Below are experts of layer 5 (counted from 0) of a mixture-of-experts language model. Rows are named router (the router's row for the expert), gate (a neuron's input weights, with its number), up (a neuron's input weights, with its number), down (a neuron's output weights, with its number) and show model dimensions 0-191. Each number is 200 + 40 x the weight over its row's rms, rounded and kept within 0 to 999.
Before each expert's rows: a language model's description of what the expert responds to. This comes from a sample of Wikipedia text that the model never trained on.

# expert 20
What it handles: Commas and conjunctions. Commas, and, dashes, and clause-linking words or pronouns such as which, that, has, had, he, joining list items or clauses.
router,232,219,248,231,209,122,205,153,182,157,175,165,224,180,211,199,208,255,212,181,135,275,246,153,247,158,155,184,203,120,206,240,210,266,209,148,244,263,173,166,172,143,209,166,180,237,162,218,176,192,248,268,171,186,205,178,240,139,163,129,229,161,139,135,190,235,219,244,151,199,174,250,242,234,184,196,161,194,180,129,229,173,173,234,197,222,188,231,244,186,217,107,141,199,208,184,221,237,207,193,135,175,246,234,206,195,185,189,192,223,145,251,185,249,159,227,196,153,149,292,237,245,161,219,195,314,219,213,181,220,178,244,216,184,195,197,199,213,251,170,188,224,225,231,155,140,210,171,138,269,179,183,166,213,249,215,230,182,253,267,214,216,195,240,160,138,239,194,181,216,241,220,211,181,201,118,222,264,288,154,126,199,203,216,249,254,100,85,181,216,182,247
gate2,183,264,227,169,156,207,212,265,249,155,260,254,211,222,168,194,240,166,213,233,205,148,121,231,183,189,236,169,176,262,224,217,181,200,202,161,157,315,260,172,216,254,185,202,226,256,175,209,185,193,145,174,206,209,153,191,215,245,261,233,142,103,224,213,222,136,173,238,186,127,231,222,249,210,168,230,228,146,274,173,223,223,205,182,188,205,181,151,207,182,264,256,232,153,178,168,194,189,211,221,212,208,154,226,161,169,258,143,213,210,126,125,205,168,262,160,280,127,144,266,224,226,168,208,160,226,177,119,191,243,192,175,175,156,159,220,215,228,217,228,163,193,221,201,141,193,183,229,203,205,292,169,131,220,211,244,273,207,231,188,226,194,181,143,226,194,211,83,157,240,144,228,275,222,277,201,161,201,159,246,234,111,215,168,172,190,223,194,211,224,188,148
up2,256,247,157,147,239,200,134,207,168,181,242,216,166,150,159,199,191,184,205,187,193,171,224,250,229,244,188,188,116,136,180,268,212,155,224,199,272,188,216,228,213,181,179,230,190,176,162,184,151,142,210,269,160,213,237,154,207,267,160,199,239,178,220,181,92,210,175,175,238,193,200,174,276,154,249,213,244,264,213,268,145,207,221,196,152,202,240,190,233,260,185,173,226,191,181,174,131,241,212,172,195,128,232,304,271,243,238,141,205,194,242,251,207,203,139,149,131,179,159,216,177,196,215,198,180,209,214,202,217,225,261,227,202,203,281,210,212,231,204,271,209,207,158,228,186,165,187,201,184,254,126,246,148,154,211,185,164,245,209,251,313,244,137,212,153,196,252,190,224,168,210,107,255,208,246,144,137,235,159,168,191,237,270,178,203,224,148,153,226,157,263,200
down2,145,193,204,210,191,166,183,213,109,200,201,139,233,159,231,261,117,218,189,208,179,168,182,273,225,185,81,193,169,180,215,192,190,213,296,222,276,199,233,254,235,224,226,296,220,236,192,200,181,206,180,222,185,154,241,181,226,198,183,195,193,187,187,165,120,215,304,154,204,208,192,176,173,150,176,172,227,181,166,297,192,252,197,246,211,160,246,162,218,232,129,182,162,232,198,147,259,230,229,233,167,124,229,312,218,162,168,146,173,230,252,214,269,185,174,224,165,159,209,233,197,140,200,184,207,187,216,191,134,195,201,244,241,135,281,235,234,186,233,236,169,235,191,169,198,212,212,161,150,242,155,252,199,180,240,138,186,215,243,157,232,282,203,163,200,211,254,214,198,138,273,161,240,139,183,181,163,257,201,174,152,237,268,185,213,223,157,179,205,222,199,123

# expert 17
What it handles: Biography and institution names. Opening parentheses before birth dates, commas and words like Institute or Committee in biographical entries about academics, writers and producers.
router,225,205,195,192,259,199,206,152,196,185,127,218,202,252,192,215,161,237,202,290,194,260,210,243,235,182,174,178,164,193,222,197,167,256,221,172,238,156,135,244,118,197,197,163,154,154,177,280,162,182,278,236,170,201,210,206,179,175,164,190,162,218,119,184,211,281,215,241,189,239,203,245,263,196,188,221,179,241,187,207,245,261,198,238,162,231,212,260,272,132,234,190,185,100,218,211,187,152,169,196,197,158,227,128,176,233,185,217,239,201,185,268,214,192,167,148,246,186,135,289,138,257,150,212,152,227,199,224,169,206,158,276,191,142,177,177,159,335,235,160,132,176,225,130,165,233,190,151,227,221,194,177,215,175,188,234,206,158,171,236,288,154,244,213,130,232,236,226,236,221,172,244,234,179,203,156,287,199,250,174,135,214,237,226,172,239,179,185,220,229,188,225
gate0,162,207,221,260,268,181,288,187,228,166,160,224,220,212,198,189,180,211,235,282,199,261,128,189,253,125,249,158,135,233,202,263,131,208,211,207,219,154,184,159,134,202,151,166,182,193,230,182,173,216,206,192,149,187,276,224,200,217,204,209,102,197,187,225,200,232,87,177,202,189,234,285,231,193,196,240,207,130,238,168,216,243,232,179,176,245,189,229,137,168,201,191,195,183,165,205,216,164,194,197,191,239,200,144,148,145,285,206,294,260,168,184,172,178,229,216,179,216,230,230,218,188,161,104,289,175,290,146,153,239,192,239,169,164,251,141,217,236,197,221,162,213,219,203,205,240,227,202,213,166,195,202,236,206,113,209,256,171,237,164,275,164,175,171,172,204,138,211,243,201,235,230,168,142,218,219,242,185,175,188,124,135,217,197,133,177,249,246,211,220,175,281
up0,179,222,187,132,216,166,229,237,174,176,151,211,271,146,228,215,248,163,236,240,208,217,182,226,270,198,220,160,269,201,282,191,195,219,232,253,195,231,230,239,144,165,208,204,121,251,237,262,209,117,170,137,128,98,227,196,188,247,193,205,183,249,143,217,123,172,159,126,181,208,207,160,272,221,194,264,192,201,245,211,196,156,186,176,207,201,291,165,210,189,206,217,161,143,222,101,239,185,197,223,170,216,220,148,223,150,253,209,272,138,216,215,237,245,192,187,184,156,214,188,168,188,147,90,235,233,272,207,220,210,179,198,205,239,297,164,236,203,131,209,165,229,181,220,206,242,210,215,178,191,158,197,198,200,163,147,225,233,147,213,273,209,180,122,230,260,248,251,249,189,239,204,184,175,233,186,228,197,252,215,197,150,251,226,167,139,275,161,210,189,157,164
down0,223,148,133,127,258,192,144,173,171,223,178,217,224,172,280,152,233,170,186,289,257,194,166,189,193,206,159,201,208,210,249,185,309,265,138,203,166,197,223,211,212,169,208,196,182,323,201,235,220,136,233,222,181,172,139,194,173,238,164,159,216,212,198,244,130,205,235,158,169,224,157,183,214,296,159,202,216,198,250,231,184,178,176,205,209,156,288,201,184,184,240,230,146,196,189,181,195,161,187,145,169,210,252,224,303,226,213,250,240,215,250,241,129,226,177,220,191,212,189,217,165,231,171,223,221,214,222,157,153,137,185,228,166,174,209,219,161,182,193,202,313,197,178,230,205,193,206,180,161,211,131,148,220,179,190,152,135,179,182,267,151,187,186,166,196,227,212,270,126,84,273,200,251,204,162,247,213,260,165,145,221,150,278,211,181,204,190,148,231,224,189,196

# expert 51
What it handles: Sentence-ending periods. Periods ending sentences, often after closing quotes, plus name endings and first names such as John or He.
router,226,245,209,191,279,230,233,165,239,215,192,154,247,217,223,187,172,249,147,192,162,237,271,238,106,192,136,225,198,161,218,125,194,189,191,200,185,199,184,182,180,220,209,185,232,220,198,298,188,188,235,147,271,253,219,160,187,234,197,215,230,163,213,107,225,200,218,227,252,197,253,326,207,116,147,198,169,201,191,239,136,218,292,211,201,194,233,215,175,133,252,154,201,178,180,210,238,214,155,130,204,192,112,236,276,217,128,243,148,250,169,242,178,183,152,189,266,221,210,202,222,284,181,248,237,215,258,154,177,194,171,201,171,161,194,195,155,265,211,224,207,175,233,158,145,218,185,183,190,224,205,172,154,209,199,201,201,148,161,170,237,195,176,158,137,158,238,184,154,229,181,204,127,245,181,171,244,233,124,224,201,275,268,123,203,215,131,183,201,257,188,245
gate2,262,200,183,113,208,176,188,217,210,223,223,212,223,245,150,141,246,122,224,207,160,270,247,193,184,188,150,260,233,181,175,216,262,183,228,208,128,241,257,212,256,190,216,221,177,221,213,147,231,218,206,195,227,264,194,111,114,231,237,278,272,163,207,235,265,172,169,223,120,191,185,196,228,161,162,226,221,215,221,181,221,280,212,124,180,224,193,183,161,107,181,161,244,220,216,182,164,114,235,150,166,199,183,248,205,151,214,216,185,250,216,245,149,257,177,194,237,233,179,134,195,197,174,213,207,218,166,150,168,194,159,235,184,180,263,183,182,174,154,207,160,206,171,234,198,210,196,228,162,197,237,139,172,217,202,225,231,215,230,167,199,238,234,122,107,210,204,186,139,218,245,156,231,252,117,230,256,240,195,229,221,125,279,216,242,189,118,147,136,230,193,281
up2,194,164,173,183,179,240,107,178,252,264,263,177,228,168,171,219,136,202,191,181,169,183,179,236,163,254,221,235,258,187,220,190,159,140,165,181,270,194,209,163,200,189,189,231,232,176,187,110,246,166,110,159,201,190,194,191,285,147,181,240,177,195,251,165,131,199,186,214,146,153,173,184,214,243,246,233,270,153,178,156,153,149,190,268,195,191,263,191,159,230,156,227,217,302,214,240,257,153,154,187,166,111,222,212,275,204,224,221,270,176,172,195,166,183,240,191,150,204,141,232,166,175,161,207,224,194,165,285,140,222,207,201,183,221,216,238,222,200,237,178,186,217,149,214,157,171,146,228,214,203,232,217,195,212,189,178,169,185,268,242,324,209,126,192,211,241,208,289,225,182,232,128,210,215,232,214,257,191,238,167,192,251,205,155,116,215,180,214,166,207,297,183
down2,173,200,212,243,179,249,250,192,203,289,231,155,243,193,173,197,176,208,136,205,171,211,198,236,218,245,196,224,222,199,182,182,232,161,216,222,193,210,170,181,210,264,204,125,228,211,198,177,266,184,218,232,217,205,232,178,174,175,205,247,181,211,194,143,263,155,248,108,232,170,184,260,181,220,234,177,191,216,188,109,106,234,185,221,222,136,229,139,117,192,213,222,240,190,229,189,254,171,193,139,210,159,157,216,244,197,171,231,222,191,225,199,170,137,190,194,203,208,209,163,166,248,198,230,200,241,248,210,243,136,117,131,228,151,190,307,211,203,166,207,226,220,190,224,230,209,160,231,211,283,345,193,151,258,154,172,160,76,216,199,164,178,209,171,237,253,212,206,184,183,192,216,171,232,237,193,237,218,149,274,289,198,119,167,80,185,216,165,224,233,224,175

# expert 9
What it handles: Disambiguation and table cells. Words right after a page title heading, like may in "may refer to", the dash before Genus:, and pipe cells in tables.
router,198,204,198,228,276,215,265,189,203,226,184,237,178,195,229,230,130,254,174,167,185,255,172,196,165,177,156,187,270,199,206,193,91,261,180,142,253,165,234,147,199,258,187,144,181,136,188,199,129,189,237,197,218,244,122,212,208,236,151,212,193,184,162,173,233,237,145,219,267,258,257,292,217,138,209,232,198,238,164,267,154,193,216,258,197,316,217,243,203,202,234,217,162,198,175,209,288,199,175,139,244,268,136,179,230,255,207,126,208,248,126,200,216,221,235,208,286,192,151,187,164,191,182,171,258,237,214,118,151,227,179,240,154,216,184,218,144,197,217,187,160,237,189,125,198,175,219,212,247,183,179,214,222,192,138,206,95,199,143,152,226,202,186,160,184,234,171,172,192,253,256,206,179,190,209,158,198,177,171,163,262,183,195,133,153,234,168,197,238,197,151,206
gate2,146,203,163,163,171,205,250,138,205,200,179,189,168,240,200,287,188,103,220,247,161,144,203,188,199,252,182,173,211,174,235,208,158,215,219,178,290,184,164,187,225,219,205,233,185,146,145,136,234,136,137,205,58,178,163,220,136,220,190,240,184,189,188,277,150,225,232,151,198,267,243,239,165,248,218,250,286,246,205,180,163,227,209,189,192,221,184,159,160,180,229,205,200,167,186,181,225,138,251,184,224,163,253,176,176,121,147,212,250,242,193,201,168,214,203,169,202,150,194,182,167,145,207,215,190,155,173,157,141,256,213,264,174,239,256,248,129,181,162,282,215,184,208,204,114,236,143,215,205,212,189,192,219,201,202,189,174,243,292,206,252,159,152,136,208,218,239,136,158,254,188,175,287,245,185,172,281,174,183,155,206,182,230,192,186,231,248,235,170,238,254,193
up2,162,144,164,136,197,189,213,186,260,196,160,239,268,201,191,228,195,112,233,200,238,198,142,221,272,252,192,213,234,260,226,230,159,222,178,145,252,192,134,175,242,237,217,167,126,164,193,143,214,209,179,249,129,181,194,157,156,169,195,212,172,214,152,219,118,200,179,205,175,293,153,220,154,253,206,301,246,283,208,152,185,221,223,200,232,249,136,163,198,145,248,230,163,166,164,225,269,176,284,166,206,169,184,214,95,173,180,256,220,212,203,200,140,222,237,190,234,215,177,176,120,216,188,258,203,200,233,182,129,202,216,245,185,251,244,199,159,213,152,288,186,168,214,197,107,204,185,215,222,271,211,230,181,177,203,219,197,223,272,178,242,220,188,187,195,246,175,182,205,293,195,198,216,273,184,199,187,155,221,161,173,150,192,207,132,274,261,221,153,194,206,170
down2,140,223,191,205,166,118,210,163,153,185,267,173,226,241,218,145,200,249,128,203,164,187,217,204,113,211,179,202,189,238,190,152,222,199,181,208,119,272,200,208,186,188,185,261,241,197,163,206,234,167,176,188,214,214,212,222,200,122,217,181,243,245,186,278,195,223,192,221,166,187,170,145,176,269,233,118,164,158,200,209,146,264,69,216,205,107,129,196,275,214,144,148,220,203,268,223,262,145,249,179,204,130,223,225,202,238,191,218,185,238,260,188,214,198,159,244,148,158,186,189,212,164,191,274,219,202,210,229,239,179,173,154,221,212,244,132,184,231,130,259,270,112,196,247,205,196,175,224,195,242,179,235,257,270,178,187,238,167,267,225,203,209,223,174,245,189,197,259,189,194,163,250,238,139,193,188,190,181,178,219,145,233,178,222,286,170,180,276,161,188,247,161

# expert 27
What it handles: Capitalized name beginnings. Opening pieces of proper names and words after the, of or and, such as Mar, Mc, D, Brad, McCl.
router,247,248,187,190,230,243,208,183,189,149,131,233,108,183,200,134,226,267,221,220,187,208,241,221,155,177,191,200,194,119,181,188,167,202,128,173,169,187,136,200,145,146,221,142,274,188,97,257,151,266,216,213,197,242,226,232,206,191,191,250,158,227,120,158,238,246,197,261,224,169,277,222,252,202,233,179,165,189,165,205,229,231,244,246,188,246,156,139,265,135,301,145,238,190,189,137,172,181,169,153,238,233,237,250,219,215,218,224,193,191,175,244,123,186,203,171,199,203,201,243,182,220,195,242,226,200,213,179,183,181,171,228,211,148,164,262,176,225,273,249,156,216,172,214,152,108,232,203,217,140,179,259,218,198,300,195,177,153,226,258,208,151,235,218,169,208,205,187,233,202,243,174,241,242,183,244,224,158,154,256,214,127,233,111,169,250,186,174,145,224,201,200
gate1,161,247,221,219,214,165,150,212,284,151,188,164,275,151,198,262,121,185,225,152,185,233,165,173,159,184,260,210,187,175,239,205,245,183,231,249,226,250,201,214,236,265,257,274,135,218,227,195,166,114,179,258,230,160,182,152,216,190,254,188,263,246,222,199,172,148,172,161,208,162,222,192,195,157,228,147,209,181,162,164,158,226,220,195,243,144,232,241,257,232,223,202,199,189,219,275,144,232,181,209,155,252,144,225,136,218,203,241,110,200,204,215,198,235,217,174,219,220,184,229,258,246,129,145,210,254,191,228,191,221,195,246,136,257,235,155,164,180,159,205,325,189,213,189,214,176,163,156,206,186,179,138,161,223,214,171,219,253,114,164,179,201,162,246,175,159,221,207,219,199,183,244,181,229,199,69,150,268,245,161,187,255,218,287,189,199,180,212,240,145,167,186
up1,244,214,126,223,203,244,135,184,205,180,220,188,186,209,122,239,204,257,187,197,175,247,260,181,139,203,193,154,182,230,158,208,131,225,96,118,226,151,198,167,229,254,127,106,175,236,132,206,187,229,127,243,192,318,183,209,151,252,138,152,180,312,174,204,250,270,220,219,207,207,227,236,203,247,179,249,223,205,175,176,301,237,240,237,165,285,171,277,168,237,204,185,208,142,235,157,224,188,98,220,197,223,147,167,216,267,209,182,209,216,170,144,279,222,259,202,177,199,237,232,164,242,207,165,170,206,216,171,217,201,191,209,212,190,183,268,188,244,270,245,166,182,220,183,227,159,214,203,208,241,186,214,145,147,179,249,202,183,228,222,154,166,228,192,232,208,188,194,232,232,250,212,212,272,159,163,202,213,210,224,209,136,236,204,257,237,222,210,177,205,162,222
down1,231,248,143,177,177,214,254,198,93,187,248,276,159,172,201,99,185,183,155,258,222,160,216,204,213,214,151,246,178,243,193,200,164,204,151,170,174,189,239,149,228,148,206,126,290,187,229,204,200,251,167,218,112,215,230,229,233,192,183,199,131,173,217,205,267,270,243,207,213,152,235,195,210,187,239,236,202,184,196,160,183,182,229,255,139,238,152,171,166,171,198,170,163,190,200,140,226,269,242,152,207,231,321,204,179,226,218,206,201,242,224,235,198,177,144,217,173,220,209,172,154,161,229,214,227,167,263,138,160,184,193,190,150,186,131,276,214,245,231,190,167,217,154,248,175,270,252,206,176,218,210,255,255,179,245,157,170,141,190,229,156,201,275,200,231,236,184,200,204,195,206,241,226,225,200,271,180,153,115,265,192,128,155,144,166,205,229,152,156,241,258,274

# expert 48
What it handles: Infobox labels, coordinates, word ends. Degree and prime marks in coordinates, labels like Website, Born, See, and role nouns before a colon or comma, such as politician, judge.
router,199,246,179,213,179,276,301,184,244,158,158,172,105,247,201,198,217,216,123,221,229,203,217,156,218,172,123,155,212,227,177,195,118,232,161,131,172,218,173,182,135,172,149,124,168,183,183,168,176,259,207,179,231,260,194,294,105,235,227,205,202,240,151,214,221,270,214,212,230,234,234,254,239,198,189,201,212,181,190,181,178,239,301,223,181,324,156,201,225,157,228,145,175,142,225,232,190,181,167,207,173,265,143,220,218,190,179,221,237,242,134,191,201,190,210,207,235,196,156,173,162,189,213,239,193,174,181,213,187,234,216,231,184,162,140,263,143,239,193,238,119,229,222,179,112,180,232,208,223,230,279,179,209,140,249,277,187,204,219,231,186,171,292,150,176,202,218,192,167,259,225,232,156,231,170,189,216,187,193,241,120,148,213,148,194,230,205,173,156,218,170,215
gate1,176,200,233,225,205,243,245,190,214,202,186,138,193,224,295,238,168,196,153,188,238,212,197,170,173,188,121,174,257,178,172,307,111,115,140,186,301,242,151,152,191,165,203,181,154,244,234,189,166,150,267,203,204,183,195,193,121,214,240,237,274,214,190,224,172,156,178,240,225,201,217,189,142,141,199,161,207,209,185,174,157,181,138,202,175,337,200,166,272,206,179,204,94,226,208,183,148,251,210,249,172,170,131,183,195,259,248,182,170,226,164,202,254,175,266,237,156,205,165,162,186,198,188,205,226,233,253,268,203,262,227,211,209,172,209,227,217,215,217,220,172,246,256,192,188,239,186,191,289,271,250,184,193,165,210,259,165,278,160,204,173,183,261,228,228,149,251,174,143,213,187,177,156,231,178,174,110,211,193,186,200,200,265,154,205,201,195,192,200,171,163,198
up1,206,157,201,247,203,174,190,240,245,153,225,207,212,159,128,183,194,282,210,200,140,202,214,188,212,197,272,233,210,154,215,174,233,222,274,223,104,155,204,158,121,249,142,178,253,152,139,208,160,205,195,163,224,225,306,198,200,109,162,239,116,222,153,198,251,203,242,169,180,185,186,237,184,228,201,232,206,215,243,180,246,172,250,217,189,145,238,248,176,129,241,245,235,153,167,194,208,143,227,202,198,169,259,175,205,212,117,189,190,212,178,196,144,139,158,185,193,185,128,266,203,203,199,221,192,170,138,156,204,150,152,183,181,259,153,254,232,272,243,192,293,191,204,169,284,126,198,162,173,205,126,212,172,264,231,138,188,130,176,178,236,221,199,208,137,183,174,205,251,179,173,207,220,160,191,217,313,243,268,208,200,201,175,234,172,177,190,207,235,258,207,197
down1,217,291,226,169,235,187,217,182,242,243,183,145,168,196,189,299,199,206,169,261,208,163,262,207,177,242,157,121,208,132,189,137,203,261,164,164,178,273,164,193,182,189,195,161,204,217,247,176,123,281,290,234,203,182,207,189,192,203,251,231,238,245,145,187,177,168,188,207,218,246,171,267,196,174,180,197,223,204,125,254,218,219,190,138,160,211,157,243,214,164,150,194,203,195,179,194,207,139,194,192,216,201,257,151,210,189,170,178,190,149,103,249,206,264,238,226,235,166,208,199,191,249,228,246,230,262,213,180,229,165,231,172,168,215,187,194,118,174,182,185,200,219,196,135,199,113,260,244,247,153,93,193,255,225,236,230,254,121,221,170,209,254,211,284,234,219,192,220,176,253,162,211,128,187,197,252,166,180,265,180,204,226,158,98,203,223,201,189,170,176,238,120

# expert 25
What it handles: Quotes and punctuation marks. Opening quotation marks before song titles and quotes, decimal points, apostrophes, colons ending lines, and single letters within names.
router,190,235,199,217,179,252,276,201,153,164,140,225,119,202,205,196,167,205,189,233,246,187,198,162,203,244,112,149,244,206,161,220,110,238,207,134,232,217,121,169,161,209,161,122,209,258,170,173,184,232,269,165,134,261,237,287,153,167,161,247,196,202,139,223,257,242,202,160,250,267,199,197,253,177,144,185,181,195,265,149,185,255,264,208,126,344,169,217,247,239,219,190,205,194,232,197,228,213,163,228,215,242,119,222,150,243,193,248,210,214,191,178,236,183,202,185,186,180,190,211,149,223,223,198,213,177,260,219,233,234,170,179,173,149,153,249,172,248,209,196,83,252,222,156,193,172,229,205,250,209,203,248,182,172,207,229,171,211,220,212,205,129,271,143,167,232,208,176,189,287,231,235,166,247,226,222,164,199,216,194,170,149,249,135,196,198,175,161,180,192,181,194
gate1,175,243,191,261,227,231,159,208,234,154,176,131,167,229,229,212,195,152,218,256,212,258,196,262,212,185,225,133,200,195,179,237,206,185,185,184,287,248,251,206,166,211,197,202,152,238,266,220,149,133,216,213,215,234,194,130,175,149,212,268,173,277,204,214,254,198,285,204,190,238,186,145,176,170,165,197,161,257,147,158,238,210,238,141,235,176,195,252,204,72,220,145,161,243,219,192,209,277,143,170,171,186,244,247,109,235,209,152,155,142,190,193,143,202,171,230,243,160,198,194,198,232,155,255,137,280,199,174,184,211,161,220,199,155,230,157,169,200,183,155,204,203,214,238,205,209,171,186,150,213,187,143,249,243,191,240,292,202,158,231,169,190,290,231,188,222,299,242,222,210,139,243,211,209,248,145,217,170,168,167,165,191,236,275,223,221,242,240,145,266,205,184
up1,219,247,217,253,193,107,171,140,220,179,169,140,163,168,138,229,184,247,172,263,173,176,273,274,213,212,179,160,193,160,108,155,155,219,145,205,151,173,163,174,196,241,210,161,221,180,191,228,194,181,251,247,142,220,192,147,266,156,163,249,77,250,213,192,211,190,166,239,191,205,174,197,292,221,205,240,182,191,236,276,192,195,201,200,207,217,164,250,165,120,250,172,261,200,133,208,177,189,208,168,245,258,243,196,257,143,190,230,191,233,257,247,182,170,160,195,170,227,179,251,227,236,190,227,221,190,141,187,151,140,133,151,190,120,219,207,258,179,207,163,184,235,118,154,204,173,239,209,140,199,247,239,214,208,242,188,220,134,196,180,191,256,238,212,211,133,237,257,188,204,182,160,288,233,253,166,200,199,120,252,217,226,213,186,239,182,156,182,218,274,224,237
down1,210,229,218,205,198,212,259,218,228,195,150,201,220,204,225,197,227,231,187,176,232,198,134,187,216,181,187,254,155,270,195,179,141,188,287,150,207,144,257,160,193,255,148,222,213,193,142,201,272,209,199,218,156,137,239,192,199,265,186,180,139,191,182,216,212,192,110,220,160,205,236,203,177,180,172,157,231,138,163,152,171,226,161,181,143,252,272,202,124,212,245,280,209,185,172,241,226,227,241,177,273,237,195,175,260,187,172,232,200,174,154,152,290,235,91,241,137,214,226,176,163,227,281,135,226,154,175,154,217,141,207,203,205,281,176,208,239,150,192,202,104,204,213,221,230,226,153,214,204,244,189,215,167,220,217,174,186,179,264,179,201,155,155,142,237,242,124,207,267,236,214,246,188,150,208,316,180,160,196,247,258,244,220,176,226,156,165,128,234,185,211,199

# expert 15
What it handles: Word-final suffixes, nouns. Closing pieces of words before punctuation, especially -ation and -tion endings, plus nouns like career, season, Gallery, Venue, England.
router,190,196,235,189,202,245,245,187,246,149,177,161,175,158,248,182,258,236,129,187,177,232,229,152,149,197,158,242,239,164,191,215,103,231,190,113,241,180,190,136,211,205,158,163,167,203,175,263,181,246,247,146,170,236,188,236,104,222,184,214,211,227,170,210,229,235,244,212,229,228,322,294,225,196,136,223,186,167,264,174,209,217,238,191,105,291,163,231,191,223,261,182,197,175,168,187,202,175,157,179,216,260,191,214,214,230,220,206,184,208,175,166,213,244,200,265,192,218,221,142,195,257,225,244,180,239,197,164,186,272,220,173,155,233,110,264,138,184,261,216,133,223,248,225,173,199,215,111,262,185,202,183,237,210,236,189,180,222,145,259,188,206,171,181,137,191,212,137,200,227,186,199,86,156,209,156,217,268,209,134,167,150,200,199,225,197,170,130,179,219,162,197
gate0,153,184,151,177,234,173,277,219,156,185,160,252,226,245,221,174,233,155,180,172,247,181,148,187,223,214,141,227,165,280,231,219,138,267,270,155,192,193,212,186,250,191,227,179,128,247,239,204,134,184,205,178,200,206,255,205,185,225,256,193,221,239,198,217,201,238,233,226,256,210,172,221,180,162,175,193,227,242,187,219,277,243,92,178,144,159,226,198,240,179,166,184,154,179,187,251,266,221,260,213,194,143,161,224,251,148,193,184,247,201,185,231,232,226,116,229,188,210,272,125,136,134,233,163,172,158,179,188,135,223,224,207,236,187,168,177,173,185,138,248,187,227,166,198,183,218,272,225,202,258,206,220,151,158,274,149,160,252,155,265,141,170,177,107,180,225,151,265,117,254,180,218,146,177,214,202,211,171,163,261,202,169,150,224,129,257,135,210,199,191,187,256
up0,216,134,219,108,184,225,151,151,172,239,184,189,179,164,204,227,339,188,221,198,172,243,256,167,222,173,166,176,207,146,173,223,199,182,212,242,277,166,243,148,271,187,198,212,226,199,221,165,199,206,231,223,133,121,218,109,285,192,256,164,170,217,179,144,167,174,182,219,113,151,175,244,207,286,191,232,183,190,195,139,181,144,115,206,224,174,155,108,222,255,290,181,222,218,208,174,239,220,169,227,176,153,231,217,249,156,195,222,183,151,238,208,190,257,194,209,235,182,192,228,188,150,199,284,197,203,232,177,220,224,154,216,213,210,141,199,196,177,152,196,250,184,137,221,222,224,207,203,169,183,150,264,185,249,164,215,245,160,169,228,211,288,182,229,189,197,248,197,244,212,182,187,139,206,225,256,175,237,130,146,288,212,151,264,284,180,188,183,236,189,240,224
down0,164,152,180,268,243,190,228,218,253,226,216,188,193,173,181,252,110,207,223,155,173,222,143,265,247,250,252,165,157,178,195,239,245,176,163,223,217,190,211,203,208,179,251,246,178,217,173,182,180,228,144,279,263,205,270,157,123,207,245,160,184,195,180,247,221,204,212,209,212,181,197,240,127,230,193,184,241,117,216,190,220,235,213,205,195,225,150,246,256,162,210,122,183,260,176,172,218,183,215,194,204,282,169,165,275,123,189,215,288,225,161,216,250,273,230,248,287,202,169,172,227,168,202,226,189,229,126,237,217,162,177,193,172,179,271,207,277,237,193,182,166,191,200,232,163,217,283,100,206,165,193,199,135,170,223,177,276,150,173,157,196,240,164,204,228,196,130,234,212,221,121,208,189,164,167,183,178,175,270,171,139,233,189,212,262,134,184,154,214,171,137,141

# expert 36
What it handles: Nouns, pronouns ending phrases. Whole-word nouns, pronouns and place names ending a noun phrase, such as him, them, films, company, Kazakhstan, Pakistan, plus commas.
router,164,187,215,179,227,183,211,153,219,141,155,150,179,154,158,244,203,234,202,192,140,303,212,260,166,187,207,202,136,145,183,224,204,218,153,192,175,202,178,194,176,178,241,156,233,158,187,266,155,203,247,262,203,224,203,147,234,174,178,271,230,228,173,100,175,200,210,317,185,194,274,313,219,197,175,151,204,198,188,179,253,267,240,220,176,226,238,226,169,169,210,139,194,174,187,134,176,214,206,150,171,252,234,194,212,220,217,198,137,232,209,205,175,203,136,174,264,239,215,192,208,262,213,258,166,233,248,172,150,207,189,201,149,219,239,232,131,203,268,163,229,261,196,209,203,160,192,150,124,173,155,226,231,205,208,213,232,174,187,217,174,146,167,215,175,158,203,212,260,218,190,262,205,257,136,123,218,206,188,205,139,159,240,241,265,243,134,100,137,232,188,296
gate1,197,173,218,200,271,183,174,167,139,207,127,199,223,161,240,179,205,222,238,198,98,291,233,209,184,178,262,162,186,174,193,201,230,170,188,254,244,278,185,253,166,167,230,178,186,140,198,275,251,147,178,244,232,156,164,146,278,185,223,202,168,134,258,179,173,228,169,282,181,145,258,259,202,165,173,68,166,232,271,210,237,132,237,177,235,199,202,276,133,226,180,179,189,204,181,140,229,191,197,185,164,254,244,254,255,235,223,163,177,183,249,200,137,234,166,227,215,248,242,272,228,193,174,201,185,254,179,227,116,237,195,192,238,199,235,213,213,153,222,191,179,216,152,224,257,213,158,157,141,213,214,162,229,218,210,187,173,195,202,180,194,176,167,257,208,170,175,217,215,150,212,225,186,212,159,237,188,187,183,245,203,154,171,303,294,141,207,143,142,207,161,216
up1,178,145,211,284,297,214,202,234,195,124,209,178,161,247,217,193,177,248,192,224,139,186,262,170,268,199,179,202,250,168,172,297,143,137,176,241,199,216,150,173,218,210,164,177,181,142,223,230,198,240,186,143,172,214,272,211,212,171,64,225,196,257,210,128,187,241,203,269,179,205,188,256,188,268,208,204,159,226,204,148,232,166,225,199,246,217,200,254,200,144,169,143,201,198,270,174,229,181,189,188,154,219,205,191,220,193,247,332,207,202,141,179,199,236,209,261,129,174,196,224,186,190,140,156,221,200,191,290,217,185,215,191,180,255,172,217,191,168,170,201,265,188,202,165,199,205,162,201,226,171,125,202,171,178,158,166,236,186,167,261,250,185,280,203,131,163,264,277,192,228,204,219,147,196,218,197,200,175,129,142,262,211,223,236,248,142,146,154,188,214,171,202
down1,190,229,179,141,198,168,194,194,184,153,152,234,263,155,253,93,251,202,194,185,185,293,160,174,152,181,230,188,227,233,274,227,193,191,240,209,250,238,243,225,246,109,216,134,232,150,218,241,240,162,146,231,146,149,213,157,262,231,227,117,225,150,206,169,147,221,227,208,217,153,212,252,177,180,154,113,134,213,213,186,209,143,262,181,184,310,194,188,163,217,199,206,211,177,176,184,240,204,190,227,127,156,215,270,201,169,193,145,256,187,231,227,177,167,187,188,199,222,280,212,184,173,180,248,196,184,217,100,185,229,183,230,259,212,219,203,161,230,170,222,152,271,215,235,253,133,217,122,93,226,242,109,278,180,234,177,241,230,184,190,164,224,195,216,231,220,242,185,204,196,219,187,216,227,201,234,189,215,157,243,195,222,213,286,210,169,219,135,190,178,194,241